Experts of a small language model: a variant of SOAP for the experts.
Below are experts of layer 9 (counted from 0) of a mixture-of-experts language model. Rows are named router (the router's row for the expert), up (a neuron's input weights, with its number) and show model dimensions 0-191. Each number is 500 + 25 x the weight over its row's rms, rounded and kept within 0 to 999. Numbers have three digits each.
After each expert's rows: a language model's description of what the expert responds to; "mostly gets" lists some tokens that are sent to it at least half of the time. This comes from a sample of Wikipedia text that the model never trained on.

# expert 1
router:504488493462464503514487513496497481512525537495521463537513464479499535497544496475531517515455469514474551491466505516432499497468525496506467458468491475522483517500485534487501509488501468462514536488490511491536515500498527537526521467466504504515492532536478508513494496491503466519507499521474531456489548522487540485491481477547490520523498478480481544485515483552524534496511533458537500503471501516498526506540509492566494482487493481505498508475511486513502516519501560494539478503552490493455515484496524490481483520510461537495536553432483483467488490504532473474
up0:496527480464517517508464505490503483548475500495514476510553492474447520475545497474498507494471469520482548493509524491497466461489502484521493497462489473486506503475514532474481480515470495441513496524528486507463507489516486507568521475532516498508529530537502508471479481503487498517482509493536486498533555507525537494534455500502507523453481491541474480542512464529468478528517494494519479547485496460483507480541502517479485502547541524514520496522542511555522481496507525468479479517525513489493537537543541526451476439478489512506514503478489535526475509505507486508
up1:465548493500488514499510485502510495497474485495493477522485505484500512472492521487510489499512482555516490442487454528470480528505517524530479443488507467515496454524514492546499535562554485480545523464466478489492503459521540487506491524465485503524482518498466495511513513482530462518486523528526526521508484472506495500489488503493535488538500471486471517507491492468561480500533478533534455502482553523482491517491517477448488524493503524504532473510561509483461499494491503504460496493510528510537492523496445490493517513507496499492479514501510465427504484485557474551
up2:509453490497431535531519498532545448517435506511503515487507470522522502469541491478498472476470514523460505493462538545488520499483491480482525494520508485518525560501505538490509444469464501511507505545508484468513477511483509562498499478514523454494509521514502499539501503489524518501498489520490497483461511513505506517511499462468460501489537500488483511521498468491556515483544502515524510506493551465499534480500550532512540516478487490480506506490483505490532461536449485503548501492520513474491477521509513539554504540477501498500536505518492537520475472520504499463
up3:503476525488501495513475519516536489516470486490507542457499532457519485541464448504552499524526497490501489531497547475526486534481483465499470544492494542431470458468499508496481524492454499521514540511523475534477542559493487547487508490497502489510518508468565479492477499510497468506516497500509533488511518495487492494488498505478504519514467481483528461506503526519496543503535526509525472507521516531506468493516452450491492524479473467485517480532477488492506462510530555483509483530546513518543510479485546491490531494505543517494490492464502520507491481504537517448
It responds to: Pipes, dashes and semicolons that open entries in track listings, filmographies and award lists, plus words like Nominated, featuring, titled.
mostly gets: " Nominated", " Billboard", "featuring", " titled", " Won", " —;"

# expert 17
router:533533484483490479514468529503474491519533500491502488499528466468493563515527503526521505500500493530430516533483514507489494511478519485480453449530491484506495480498463536448468529510480493477464511497501531480533517526466519516526510505481524501498529510491482493526485457490506454511456493513463517489475514535489526483513490510532490541511510451497489519484477528522522549518470541457522531523460493550480515479546473510518465462492477505436485527480513465508517461528485512485538467471547498491472513456500542495486498489484497487491488518480479502481483487486541494456
up0:485497483507498504554494445505510499507489537487464553475503523474508472523496466496497515484486502503475518517543511504522504488523518509496514475478502470489503479528465512473508492512512463532509510507505547490509493473467553494518515491522522527436492468478489469529547508499510504464495429555441473507524482507495549497508529492500527467499535481504475445521461497520482533506477518480512529491538565497463528477468503479527498475531509519478513507503491509480569474551510511511502494508538505500492504456519537508468474486504483497509510510458473531501491533558501501517
up1:494488480483460490487517536498495544505530530537448505506506524510498523504520499525506519505524507461516518440483493469500486498484494501538486492510532576455514495473471471507488494487530482515478520521537506503517569493494463489443462515521469496439497535487472474492493471503513464494466489485509505522477470507526504532456558513530540467490522463513511497501433517474471518529499511449517533522532484492511504478486501514504531495476435479482482468497485476509507482503481489546513524540515467502457511500477466482495502486505487511490483510474496532496527485478470531522
up2:442469481529483490482520551517523484491493481459491521521472474476478504481488429546483506516487527465497490514487482450481517479518515504506509463505513514486481520530500513514509518469511478512489488524499499465511488481452500501517509509525420501466524571508494510508513511511455473530508506528469528463447546535480516507546448473530491519501479495502499519498503467498491513428522486485524487522471481513494472540467532506542446523527466501465453516509500486465519483518498511522478499479484482535506500489515517504493484508458523491493533464480529514477501529496488517487
up3:487520546455468499537469493480510487504496489530499538534497466491524490526521453495491500502487518506493500473475508502503467468525498555525510481539496535442523533505487481489529446493465448513496493472490555475505506501522479483518454505505523514485490522516460458526517503475491519497536518488462494544510510512514523481512496500545517465480496483461492495464513499517501495494423514508458489506530539478505497493494511499488535481493492509481472476505456486518490503493476501536530458509511449490504530428480457528481457520461547490554479508514515522462503498519521502501
It responds to: Prepositions, mostly at, to, in, during, before, in biographical narrative, e.g. educated at, At 17, from the Institute.
mostly gets: " at", " during", " before", " During", " At", " near"

# expert 10
router:542511520492458487527456507507501487543519507480498476509539481476469538511527561512521504539494489509494522518479524523478498485501515512487484511496461483520435506463473543476482512501482487467489531481526499469496516499486520518502538503476515518499509517511490500520499480452550455512494503485483527464479511549502513518488474498510516539531518484449497535496468501538535549513499500459559506506462463525513515456518473484540473479469454499481509528513525491476536473528517557468503504462555466490492497477497519496500467475530477500477507517475466483461462515486497479493
up31:476449472484486473496512511485515469525487472525485529491467527502457499489512493453504493496530521480510520491506536517496517536482556516507537511487486504491497498489515501482507550488512521527504485494550498521456439540488508493453527509471464517488492521519531487519503523482494476509522486468481443522491508506498492538454507477491575545528451554500505499518468520485538529478494530518498498539511534488532500503427455459480461491506474476490495488477492508495527451507519502497477508493537504537451509502493456506496507542535526512499479521481473509498495513516475455507
up32:460469541524481522582455482490481494519508507472517510483538521528495507511550519542499503543488484523489485451523509477528518470503457530508537500522500528534465499492470486490470440554506440486477527486493522509487544510495516495530503481504498493493516541528481481498497534490463510492498494527509498526531480542534548509499492529519495533495559507515512453501508510508522509459520474483528509499516457507522489461503519483516511493465443501514528490494472496508513526492479467494503485489560500511467478512518470544469489487495492463511495481542532486510497474510538486524
up33:544521506499453482498483479491531497510490489539526482510532474485462512470470491536459513511476487555518469474506542502539471523532524529458466498509518465490500514486475536464526506500515530489514493499516492457475519504520506475419504493487446488513518530518497492493529534477503487542517508473497482500491512520498533505491522497452492487465548514474463493562514496462506510516489464498534503494490462519502471513553533493502504475497516522474497510511489520494502486509529543492477498477515481543453491515485530465526540491520500490451462547530484490474482559522505500531
up34:499508502468522483487483476507484535479517499542498494502507536465494529486488486510497478522473477521487568525533517492504517470488518538475533475479497522526465489518466482518522532525493563503477494444502540477503499532498473535506517524490473507506512483507506467576473509495524468519513495463511459522476517507496553460502440516462495482499530485515503499491535454514466494503532480462525497494484454470449494498496495490461508507491508463497509486504482489470516522505466456496480521499456517511499474496496520478464503535521550508461477529553487447504501500453486469488
It responds to: Standalone numbers after a space, mostly in table cells, dates, statistics and ordinals like 2nd Baronet, 1,500 or 19.
mostly gets: " 2", " 1", " 3", " 38", " 17", " 7"

# expert 20
router:504488479522482472538470528519491496520525495543502481517542475514458521481516522493521501507459462503477497483477509525465478507516499477498467513524509493522481526469464510471476527534457508509507531452477513471471508458479514542525534477480543513479534516496484478485475464503531486490473504513475499474472521506511506505465497526537516512544491491488503515519431481516557543506470500479505537487473517525527533483566513525521465488484477459497552547510511505509533519509506526505522491506534523522510496441471487488493486467515474477508506499491416507501485506501503454489
up0:499487496538455463511526500537534492545493497556450497497462507462490533490533498539525457532496452511478454500504482505522453475529522477500517489483518505504481506480479476510479461511500514491481513479511491455484527468511496529518564499504514525452462532512469486497478563519486499476462508504504485514481504486473481467501449553542467451519481513541499532488474477500496524498491512462510513482479507435498507499496552526503474515524489481485503507482500489513507464518523545554540464504505536488506489485507503508479491496544465522484493509508463499500537499509505521483
up1:507529507503486474525487503529440465496467518517491506502553479512459458481489497506534497503496489497498454498519506519478514498466545496514495461468486470486525521468511477492494473512489508450464480490527537477490493502501485522461502502485490487530493541526488457520517506558522543495505473481512544542481490478476493482501492456529502482477507442440544535524462490494519517506470495541478570522511513484535543485541489499508566484465532484511540486475503518508496502464507493488512495516524485480487495467521461522506483460504483506491498483568476522500485511497467479497
up2:538500548495465468483516550452472473514533510494501501479522482499509528547476493515537506489501488537525499475463485495492507476483499505495488499495493510535538517468535500479475531505517496535457486498504511506496550484475551483503515515468480545513474454508478487447495504525508487491475502529496514424505511472472543530440516469498501508494488510504499483530501456526536507485495521515484509519522500510517509474514498467486515513488506538577522520539511493486533513481516527511538473531482527460459503513453452455496514521485480489505467506477525525519481512543475469531
up3:486476499473468451518536484529455482507479481541473489494449486480528486450514474532510516533458464530520517522487461537480508498501475495512472543497505510522517483501468496518507522517521516484473557484463539477501501494521510483513498528495480515537525497474473499530517486545517485534464492474503492498487508460480491524469509486515504497514481567500541492522485465528525451479445496544499469560566496486450522505505518532529488518511523471500515490500546534528509526500501508493532476514512512523480535485520533515472545511469523509516503508495472505516472534531502503480
It responds to: Verb pieces and auxiliaries after prefixes or was/to/not, e.g. en in disenfranchised and unenforceable, have, been, avoid, learn.
mostly gets: " en", " having", " impr", " rein", " avoid", " rebu"

# expert 15
router:552482487467488475513461523494518529545491508517495494505507487523462557521543535482509515501478511519468508513458519552506493515480551499494501501520501475515491515480483510493486534460501490481473557469487560495509515496476534494561504484465504519507511486508479504554490509487574484525477484523459525496472503519493529458507478491486516518555476514467510515487502540552518526527495539482540517510494480513479480541509527490543478454475470496475540505515516470480546483538516500462503528482512517522453486493507503474479471473502513502481508498482469466484464515500490478498
up8:522493512513457509505463514514451484526489499525517535526471493547529492494488503483471498543526517538512455462477509521548469475472525487506525519510516480502542497504474526451487504473506477508458544501474519504496507500493541513513503510495488465517510505529480471474550521501527445534529465497496498467532533479490528474478530492498462489496511517496487452470478516523478500508527506471525522501491469482523478530495527490473491482465479489513471539533523483494461497482461469464464471494559490478496466460486471414523481508477513496518495488519509507506514477464490501558
up9:513500491499539475553492528493499525501482507514495479496487518498498505522496505499526477501477469455493540485484515498536486498506535494492522507511506467455484521486476524489510498471483528517549466509481482531546545480475467504509527532498510523504495482496500486529491476507488482437487493449483503476520524481529491466490503415501551491471504500514512497474488546528469494512501528502529510484506508480500478453507488451461521478518512492450500516543582481534475473554554482495484525484548500522477467451515485477494466517445538515485492494516516512501485488515511533482
up10:540478519462511523513487518472475523542527477529506510531560460505490515494461479517481486509526492519457527462516510493496531466500497457491516474509462522472487515538505496506481537520519484530502451512518510537491500507499486489499503473467498485485456500541506537500534507522509494467464469567527495452483436488499485450525473448454504504538524507502528486499495481519520489467521533473523508508513465484488470506511476506461496523475516542472489525474502511487479480525490479490511450491506499468466535526501549509476528490493481479508551480509479490498506504496461461553
up11:510483462523490476471439513533470498510509499497500506482493539513476500539545480486485473532472525528516516485500521521523464469504497483506508520508450463494486485493525500504486541460524515506506538478496496506465505525482502502468480479543471477472537531492462513474482487525520474549486452461488510519488517509484534455508500520447446500515462509499513489531506492490550522468517451437483498481513522546462453524492506495472497505485504546494494529552509473512452531500501481477506487495516550481499529521514502509497533469550507511474471546492493483493461478528487493489
It responds to: Short lowercase pieces inside words after an initial consonant, often names or foreign words, such as C-ey-lon, B-un-yip, r-am-en.
mostly gets: " Oak", "aza", "ool", "itiz", "rip", "amb"

# expert 16
router:532510512492467443517483505488522497521509533474525465514547493487464545478552507526524507509501459515478513532475505518474450534487517505519473473488454502519453519471488522462467507508450477449492507484498504502522520495483518510512521470482491533518503527542492490496469474450524495541506506494488538464454534537494495489485487474515490512509532477456484514507501518517525512511487543455536496549458476506475540499507504541515483450495470522471509533473512491491485477533526511478528489486511486510475510440504551506527493497511464488490509529462479501476468485500522509454
up0:451482507486454508509477491461535480469503513488519490463490478464435468540502491476530541523509461452465508456501494482501509504529487517475482515508481488511481494481500509523507497505502502497529505474537484490528521505520500490496542469506462496501518504500509491453514528472485494515511540459525474531427526522483508487493500498509518500543509459524522518528502541532483491486448472441539525548492514476470502550507535551518527476522510545458471511469512487455496506492518492516515490521503508513507532504457518514496509516466495499487451473448469493489509464527496516528
up1:487473526475477464483519519469519506495511564524513478476470506505498495493484500483498542510518522480471489527490476529432478492502540509517524510500468515531483497503479523501536497504498456441497489513553492503467511473458496488509548539506465492450545453558489485510493536487515467517465476512530530530494521486475487489475519468497508495519496548482509439532443527491488525500556510517505486520434484482538536537498508500517504510532473518504504526525528481521492512503487538487517477513508468505500496501507544520543516525522480537512510519513488546509502508500513468488
up2:500528503462456508514495468492504506494476515474515483475511510500491529500532521488552491549509456529484521521518479513475473528494468483530487509512509512516477464505518487467519514479476480505486513500525476477534499470508507508520472518464475495496501565524521559513530508453488504480447511507553482480462497498504492480503501505468482466520503498507517489486481514501532543509459508436475470513448509496561531522517564549543495468501466467496507515470541501489468472480491506521512491488498502502482528455522498498548526471470501459449491518463499479511478475522474473524
up3:512486459544467505491506520497519485517488543502457486512543527489524471503526491477521516507448514522531520537466519458521488493518529513528460512488469508513495457547462515493497485509525505478487451513511485540519511537504480489494518460475513446502498510485470468455459516522496526498464452501484494443473532486544488471520510498498456530491516530537495522500459460498480525473478483483514468486497507506517472480506499518511495481563487535487499460483487477517538493521504502491535510557506502534497499480529495517506487554483489503438480512526441510517513507479493474519
It responds to: Commas, often merged with quotes or brackets, ending a name, place or clause before and, which, but.
mostly gets: "\",", ",\"", "),", " ,", "\"),", ","

# expert 5
router:514487503502458461516472499489516485577539498465501469503564466490440550486531562504516487481491513515495512514482494535475480506470527499503477512517494461526485539461473533501470517499472473462466549464491500498504500504476558510521543493473508501528528527522464517533489463454520480553500481492458541480472520519486520516495479483515478552512495463489501537500501490508531525515465519484540501500484484537487514498511513506556470474491472468484503510498536492465518504528507526487507486501535484515506509463496503498480472499514489509494526498493478476458480481478513485460
up31:479536515496518499468490474511476495528496531480536527479536508512531502488465546481504512525474525449493419510517489502506504512491509524514495532517465489429553523503475535511538523481496443480465511514476473462463509480508508521542521530480505504510541515538527490514484472452474513517454509483463534507461501518478481488543492505478494474506488493517504523516530461507517481523519487496535484522531514504505484521515509524465532479459515518463512525433449504487473538514506481491527511512508497494512519506509482522521445504473496507483476523539518502493497466468502529461
up32:437488514501470475474520510475535488501519500499539458544525502507491492488528531492498506495491504479431454470460485473524522496508537506513482500533500482491501546511526484509424435489477479527499492464536476481488474517526498516528477455510474467537528495536483499518511505497523505549492453442518486467487474491469467522498477508521499496505522487500491524530474438482505523498502553516505498483459502507491530512498530489472476538505476502495508498494514513471511537471485571524509498477519530539483479477462473491523493476469499531525520485495515489497518505461513524490
up33:494510469461500476492514510486490523524526480493459495488489514505450523482520516489468490521537481474525443491428513479510479504528497522534456552535499527482445533475472513469552486491506496463508539482529463493449503471474515474576487501496473458522492495512544469509486522502472515451496473495455544512429512475532507497515460507459501536496499500485527525502490496514548520490522481505502520467509527523517509469478481532450492485481540516510482492490488484491517481506516492495496490501495491501523482518520485497498484483478490507448487487541489476480505485526531482525
up34:465512513506482435476486528474486520523511521493476478492450526493484488517491545532537499479561500500515483518555478505528501507439495476506474540507504496494468499533493503476449523487491501451508467515485490480480499518468496523476516473409531522512487502509458499502488509511486513516465448488476479476564506469477499477522546542509515476535520515511466491506500493488480464497477513488494472461468475514499510553488511485530487511479476456485514491488517527465468531500461519508516474521485505524518538492476509493479505511458470502521521483515484538478526478470542512489
It responds to: Digits and number pieces inside figures in tables and statistics, such as vote counts, attendances, scores and percentages, e.g. 7,137 or 268,857.
mostly gets: "ijing", " Votes", "000", " (#", "9", "800"

# expert 30
router:523491492500483437513484505484503504515542514494512500571509491471500516463523527538519537529502477468491496496470535532469493511496516494548461491494470471478483511479459540499482520485488486481486523476514556467487544487482563500510504496486504543517489514520470501491453445457526505527499470471472519471459516513494528451488466472499522501514490495458468532475462487541543511518491506484515508524481497524454518480491496509506474475480478530481521523490526464498483491524529501460503484491524500490451470455465524482523479517519506526477521508511467487474452486461497498469
up0:508488478511481521513513460485533562521466466518534520474479465484473557459466551479535472495518495512464515494495533531516480477477509522487481503521502492525481509482523501547490530556512520498502500549517514463482501520524496464546482496530511493484465504494502542462477497477509493500554488530511495522526507542529552531536486476534481488526517454473500476467557477513537472492506492527463514530470489508504483495513526484466507523492521466497493515499532508543533500532506480443506512473508525493460474498534509481509463537522515526499513490492480537487520460499515515505
up1:469469469523503495551507488467455480453499466524517519532472462475509531480492510480534500457463544485514488465492494517524494502554501486520513524482505509468509532473465534516518529518530486475537510489529483459473513498508485473535494489498563477487485460491482534523485470504496490535476526496471479525468518496538511487460492478500485517527455502521502485496497527450535515543446489480495527477510457491489493468482481504515549513488507495468518496508491509474481502469520496440503483450505482539487481493503479493494458483472470501554511493534464521473521530487521539478
up2:551510474505503504552493454557519550473506476484477519549497485452536504527503469466467503515496486499431494546531518530550503483528493522499480531514472513508490498497491524515473495511474527468490486500497497490511529520496519517539462468460493527503482488507512498525497493489455483520504506460497496490517487517499500497449499475511534497508460494493502473452528485491478467504470569477511470470506541462538489499502473486487506506466509522488524530531587523503500531532470502498543522486483492479498524539496531511513474514506476510525471491516502503453491484483455485523
up3:482469482529480491521502533489506496544533513499487476518491463537491483454484489489518456504489474502496505526541526508493476525532521512509504502488516523470492527496479478558491529487529501532464499548531498479490541495516498518499498480482507499473457514505506555480537516473510505508463512497497515518456508517492522456458483451497556519462480520480467484493520536484530517511470537510506490477534482470526564518461521495485532496498483498468518490486498475480483530533485476499476506474546445494526494500462469524464520500472496508483501470492531536527544522541428490469
It responds to: Connectives and adverbs linking phrases or examples, such as such (as), well, rather, together, both, plus -ically adverb endings.
mostly gets: " such", " well", " along", " these", " both", "ically"

# expert 13
router:537487465490508479521467499485461476530523547519494496498510489493479531493503515520525516501475461484488513508466529517492466513499525500476489448498509477496479505491484500497504495499505471495458540477486519455525501525484503495525526475452524543534508505545440533517460487464529493528515495511472494449467513516461517481498445493535501535544503480470498531493465527541542532502463486494528533495504454535527497483490478503504490481477482503467498535533497497473530476542526522470558465519533479474492530444500521490532517484517486525486514514480501487469472495515542471460
up8:443528523523498521455489553516532466529522526512530516510461526445551485482514437505496501481496493530491508512482493524524464500525511510509477493531483488441486542516505501473496528478541464515521503482503482496528510505520494490508426477465479512521507509468489475505485506479500508510503508518478452538488460564498491522458474540535543473534522536479511536502487528508503512497456483474518452521461484525497491505483486477484506502513422488476518517545534519499455490491504470489529516491515492488461505500504514496509495529498470503480485493501507498456520506531522509505
up9:530545504489525513527477484461488532487532525500465481553508497501511503507534447482469479466492497476553459496447509481483519533492499459483534495500525513490469539496479491535492459526463474485443532454478501487481467476517471518503473485487556500509492527497509501520508510486535520480507522478554479498512530503472509528532470504505535509513532518520442549537498511510541493493489493511516516507515478521513508488556512545483535485467498501505494480503485523486544496483462502518516510500492504428477517493486508494531516500527500521443492502468487507530503510566484482499
up10:492524502475483482456456516500500510478477508544446502537473496537513506496480489538504533562476530491525442500488482541485463495476509554534508522508508469477490485520482524486509545514463467510498481517522510524462556528534508540489524490515498484438494511510456496546467478471490523497501528481456505513437506487479505506475507453530518535524479515470480559512455494561487483514450474501514496505522472516513483487494478518509530494497493479511503479489471458519494497533503493512522498532467494482505503509516508512519520493467534479521469530505502510519508536539510513478
up11:496544459546491539492454474493486496489504505534491532522490471463502509555539491490498506571483504533517491487515498520470472459541538476464522485485512500477507486488495500503504479506522488503507497494494498466500489507489485496509518463498515504508496477492502538549475520489481509539507514519497484458534492548520467478561519492487527521521478512473517467543491492488542532503506508537488485497512471516510492483522500475524494507506477538539496515526501515459557509512498487508525483485518485455491473527525539554533487506489489498495428506485488487456474506482463590460
It responds to: Words in geographic or institutional names and time phrases after the, e.g. United States, New York, Royal, southern, late 1980s.
mostly gets: " southern", " northern", " Royal", " World", " western", " eastern"

# expert 4
router:489515511474451460538478499525496474506520496518490492507532451471459502502521496530546524520496505505481504524482493521431462494517506510512491469501467491551503542449478520476513527503503472458500544493473534480513537499500513515500553484476508518509465505531454516539502501465531455551486461506480555455483536537497509519483511493542503512541533454475493520480496518556531508531497542471520504494515458513476526497534495492514487491487453489461482502512550500505506506508508507501521480504527480494470535482484529485518489504533480516503528524508483492457505509488509495454
up0:510525511491556501507532477518488493508528498511523532506476460486504510502494533513506521516508488518469490519457508509494451484462477526480538411520481496488504506480452491492512500480499440478510508506492542486451492539537513508490505493533490477508478550477511521469482529506492541542524486478533480490501498533507568535505507464478473456488537470464525471477500498502533498514507498498543493459484486471472514496560498509545472510513491534472449515517488496515506545483487482475508473485510504504494524520479525475487539522501469450511494526508489520487525527507464551507
up1:537478505502428516480491539497457450505528472548508490527438535489504507481516543515504490508491505519474485494510498481494493476491498477478500455498521511485511468498466496517529511533450436508569511513525489496459508470527496545507530499492523503497483483485490531465469494509496492483487492501500496502503528482529509450570505497466536496501506529479486469461500549487485511508550495526504550508527512490519504491514492497502461468450456500474490525501491512521492456467498524492455549511443493489490512490487513524539480482526493463521508534484509521470514535503491476509
up2:477535458502524545540521493522481465494490529508466495542501485508470488471498534502509527436458550502490554513530505539458474461478474493519465516507488463523511496498490542503557510538487456513514496520507525526520479503502488486487516468492506524546485501478513480492511485469528522471471509526477499503475494493494511502517541482494484537491489469504579480457513448580521549540500475477475505473484534484489500508527492505472518529502504482504485487480516512502482523522509524521508519546481471492514493496527471508479501502488489541512493544508508449524480518516503535487
up3:503491524518479476519519513533484548512515511487505450515472499471519468497535533481483513535463481496518488506503505539512530483492530497448519463505534499506534518489478475482493498536490520459518497546474483461484479484509512501499510512480525490475487515492498455434496454450496502488488533527523517477536485440489453460505521513487534476494525514513487552465517485528527506506507505458472500487518462471531539509507485458498477490493516476483532501519493559531494478501495456498457497522474509487543482494548484496508503492513438529449530479452488533495501494512510525474
It responds to: Degree and prime signs, digits and semicolons inside geographic coordinates, database IDs, ISBNs and chess move notation, e.g. 45.3°N, OMIM: 103735;.
mostly gets: "′", "°", " ISBN", "​", "%;", " Chevrolet"

# expert 22
router:521521487513465457543466511498495477509490480512508470495496463496501536531513517492563515519515469484483539507456519535444495512470499479498461477491506498493489532470486553493468515502466515479469517465542516470511524496489526566512495492446524503481501520503477515490472470471490486505473497483482503456443510522521549469477455504500510510497520502453489509484468514538530532509475527468505534533503505492517521497547507532527439485425490476508500521499537456500468477507508536468494512493528483512502520450482496482509492480512461494476522509491465489488496478496507470494
up0:532514485497486514508545508504543503513459530465521480511499498519523494520542481502498504465484454506515506509510504472527467499479499487499461449489505521475523503517483547453436507461467542496487464515532478429538499488512507505518533499481474535497470465506477477519508493478458468507495475498502485486495462507469475503557508443495510511515474490500490474492467495520508506508566518509527500527476486544514489486519502470500500507459522509511481486506547487514470524547487453507511472502537498433520516521518546463518467460521501502478493473514494528534493486478509456505
up1:469555542520485455499473534468510496493490471523496488491489489514510462498474495512505453514486514496447507495508507492500489523521505460465461451518523486494510519455522465505470503512486509520503496476514525463535502469567499534498507463527509534479465492511507555472516476498502506500520486445429493510507477506480495500503494480510515509506515498483475521479479470504506501453478535539539513518504458469492509481492499444518498519510507487501502484515492445457517487517533519487491458471462530523483541507507451453506489452492500525534443481502515540484465470479486500473
up2:501535510502484526475510493574489477499470443484545493518526473485447536452491471457541463478454487476461498529513466516495524474495514480514489504498475518479457496518503502513515495554458479532472527486532469475489494511470512514504495506502518443500523490514472478494461421477497523484482520469512532504479504502493504517504453531489518515497515496499517504482495514452489531490513472452509529490509533491502491536508500512492485463489501518497500523503478503515544524478491553513518520535514520450447490458482520487497447489522478516482548481526504511519524490533500524488
up3:544548517476493507512467551538502505465467510473516490508510449493480546477538481541502452481460504517551509524506492500495503441514554531489485508501529484445459471476505474492557550479511534505489513473484517526518516505497506504506469475505512485482492496488524490502522487515494538482484522494512503477459520489515517515487467472477472526491448475475532495483472498514493476526523497502500514447484501466559541497539497502500479495484485441499507517503461497535507450469509518502509451522539485506500509475474478472465545491546498480516498514487477532514505510515465490507
It responds to: Sentence or clause starters and connectives in narrative prose, such as However, According, Following, He, Later, last.
mostly gets: " However", " According", "According", "Following", " shortly", " addition"

# expert 29
router:516472463490477482526465535484484483519515502501483482541539472482460533520549547525519490517485495525463511566475538547501470520461519507479486497490498486506456497488468541484488498499493469495461508492517513486516540516472491517519516500489549539503496553500474539517480506432528477518508470489476515497471512519485510491478461481512522529522532486484505516479485492533525501505495524463515506497475484493514557462514479496513475486466440484450505523509518479512505478524530512494520485483527494535472518497458539500469494461547454514479510527489472489478476460484513463492
up0:488467472476546515539503449506489525498543496492459484492513464485508531533500494438512522499507492555514504500489509534489512519539462525509508495473482459494534468508504501500504510466544522516500519494491539453487545467504512498510499516484533468475513518517458495500505535476516497485539510479503504522481489473456474495500497498431482462466516522458466471462463498561473466509492481516508515526478506540430516502509532518502527510491507481492469484493482546468473519521520502522507479508527504492498554494503519509477454536498456507487468542475504545515486524513494517503
up1:497519492495474457557539508488501542513502521491532510529510536532488486517529523444500448507526508488497465497502501518505537470499491457491512465572497552508508526490477482469519499507533472485534504448545501528527478494512478473511502536490498443492473502466502519468510511514541514503488464492509537493495517506540541509512516487528518475522484481546512531478498517525503519537482505502507475561484487525489531495502472516518493497514441473480496533463496486508502468473475487498485499499501512487499511484433512443487508508498489506518550486541562463507502516517515517535
up2:485477476505482526458514527458530496505498476503484447513484484508457513547468509512502503489539517504444511490476504507487527513501514524464509491484490507537529513513502530503492518496513547530514490503517489483526498490465516505557501539506506480491496541529500527483467510463453451475523476473510513531464510556484542520519498523498523536509467463505504515459531454540523469505457525476458515452513520520491463502517527510501447529505533507476472483514523531526528448486466510509486466491554477489514493499506473494466516498492535509472506531506523454507520488479454517531
up3:510508505523542507489506544557524474479522487450478485515495523512474452475513496458504516444486500513496486458485509493496517461501483515521475481466481516547506514449498526453484501509516459534507480483497524452527453481502467508544506567516464528523532476478509530546552513464503493516523512511544517532474488523499542522491490484515466522492496487513482514524489485504516497459516509506494481513461497478535493513505476489485506466510452545454505466501487461451524510465492520481518526496489501498483452460504502464512536496520493521501503497550524493499521502476514542485
It responds to: Bare space tokens before unusual words or empty table cells, and word-initial pieces such as int, protect, ant, on, of.
mostly gets: " ", " ant", " hor", " int", " protect", " spect"

# expert 28
router:551498547499502463547445516522494474521496511553512482500493492513475518475529510502510527514450496488481533519503492528467436537473511480517473495523493443496490459474471512470520520501505471473455500462489530463537511511460506518501533482476550515485480514527451515508465493468511511496506469516470484475475511485479512506507510490534513517491541520451495509494466497502510521505467532458518503501523478523471543518508507510520510503436487502504531514470501452514504487507514518496552463429504497485485519460467513517486458530523472523482492499477474489473469494495495485498
up0:523475480508506548510497507503503539485509507518470511526507507529485513500478495467515509518501517487480476453483541482475484489498528506500458513505481506500518493483470500515514491467481452486517521479509516514515478481546499501466547499476500480484467532490474543492428495479464520504527507509533461505519497520450471527501498515471490446511499493475471478515454458470504508521540476484489517503463476452469451478502524477507497462517463449445483453502469510473541506522480514505500501505513483449524545485496471519550497511498529490540513471454492475493455550460483500502
up1:474448545490536474505491536514468472493551503490500492469531519511522467485526492500517493472459515500445486500550465532554496482539481485527520492518490490502486509500486492491540534523457503454522483505495518477477485489501473430522517501532526509491481468510530528520507459487501502473490459532472490511518500482548484542473483462536486532519481495465527543492480533509493526538475519446520505491535517542487485477516519414504499474484499503494502480500512494504459484504510483497484478513508511526452498494503453498472498493498514559519514516482519526473492533477499505518
up2:549523517502503488515463488458500498485472479547516493505478467528501506471493543508474486494521503523506520493494525508519497476498493509509498508477553472509461484488516517428535500492494487523497483480506504509485498531519494502524511485495495440520493473501496511490438493468498498524501489506477423506476583501502508470453499489481486560484533529492468488525490468507502502504469468478493490476520506524519505461510505537456511527454516485502497550528504502494500515483524516507490518491444483457489523491423533477497473529520501538548494471531449466506497521465494497503
up3:490511507495514493520490536498512485523509464511527504477523567458484532503495561504482532495491477487517491530561489477518492477482482536492517511499496479522530503475500479476510470508543464527488479510472486444502529480434515543510526482447491564465477506503463493474542518524500488511503513480467488490467498501476475475458544478493529500510508508508514487523519504479530494519544527468477487511529527492500513524515534469473447493498497498533514543491456448522524471505529524488559468510554474494481498483525504523481489492522464450475478509470503500522489485485498500495
It responds to: Inner or final subword pieces of long Latinate words, such as og in eulogy, id in intrepidity, it in dermatitis.
mostly gets: "etic", "ograph", "tic", "ational", "astic", "amic"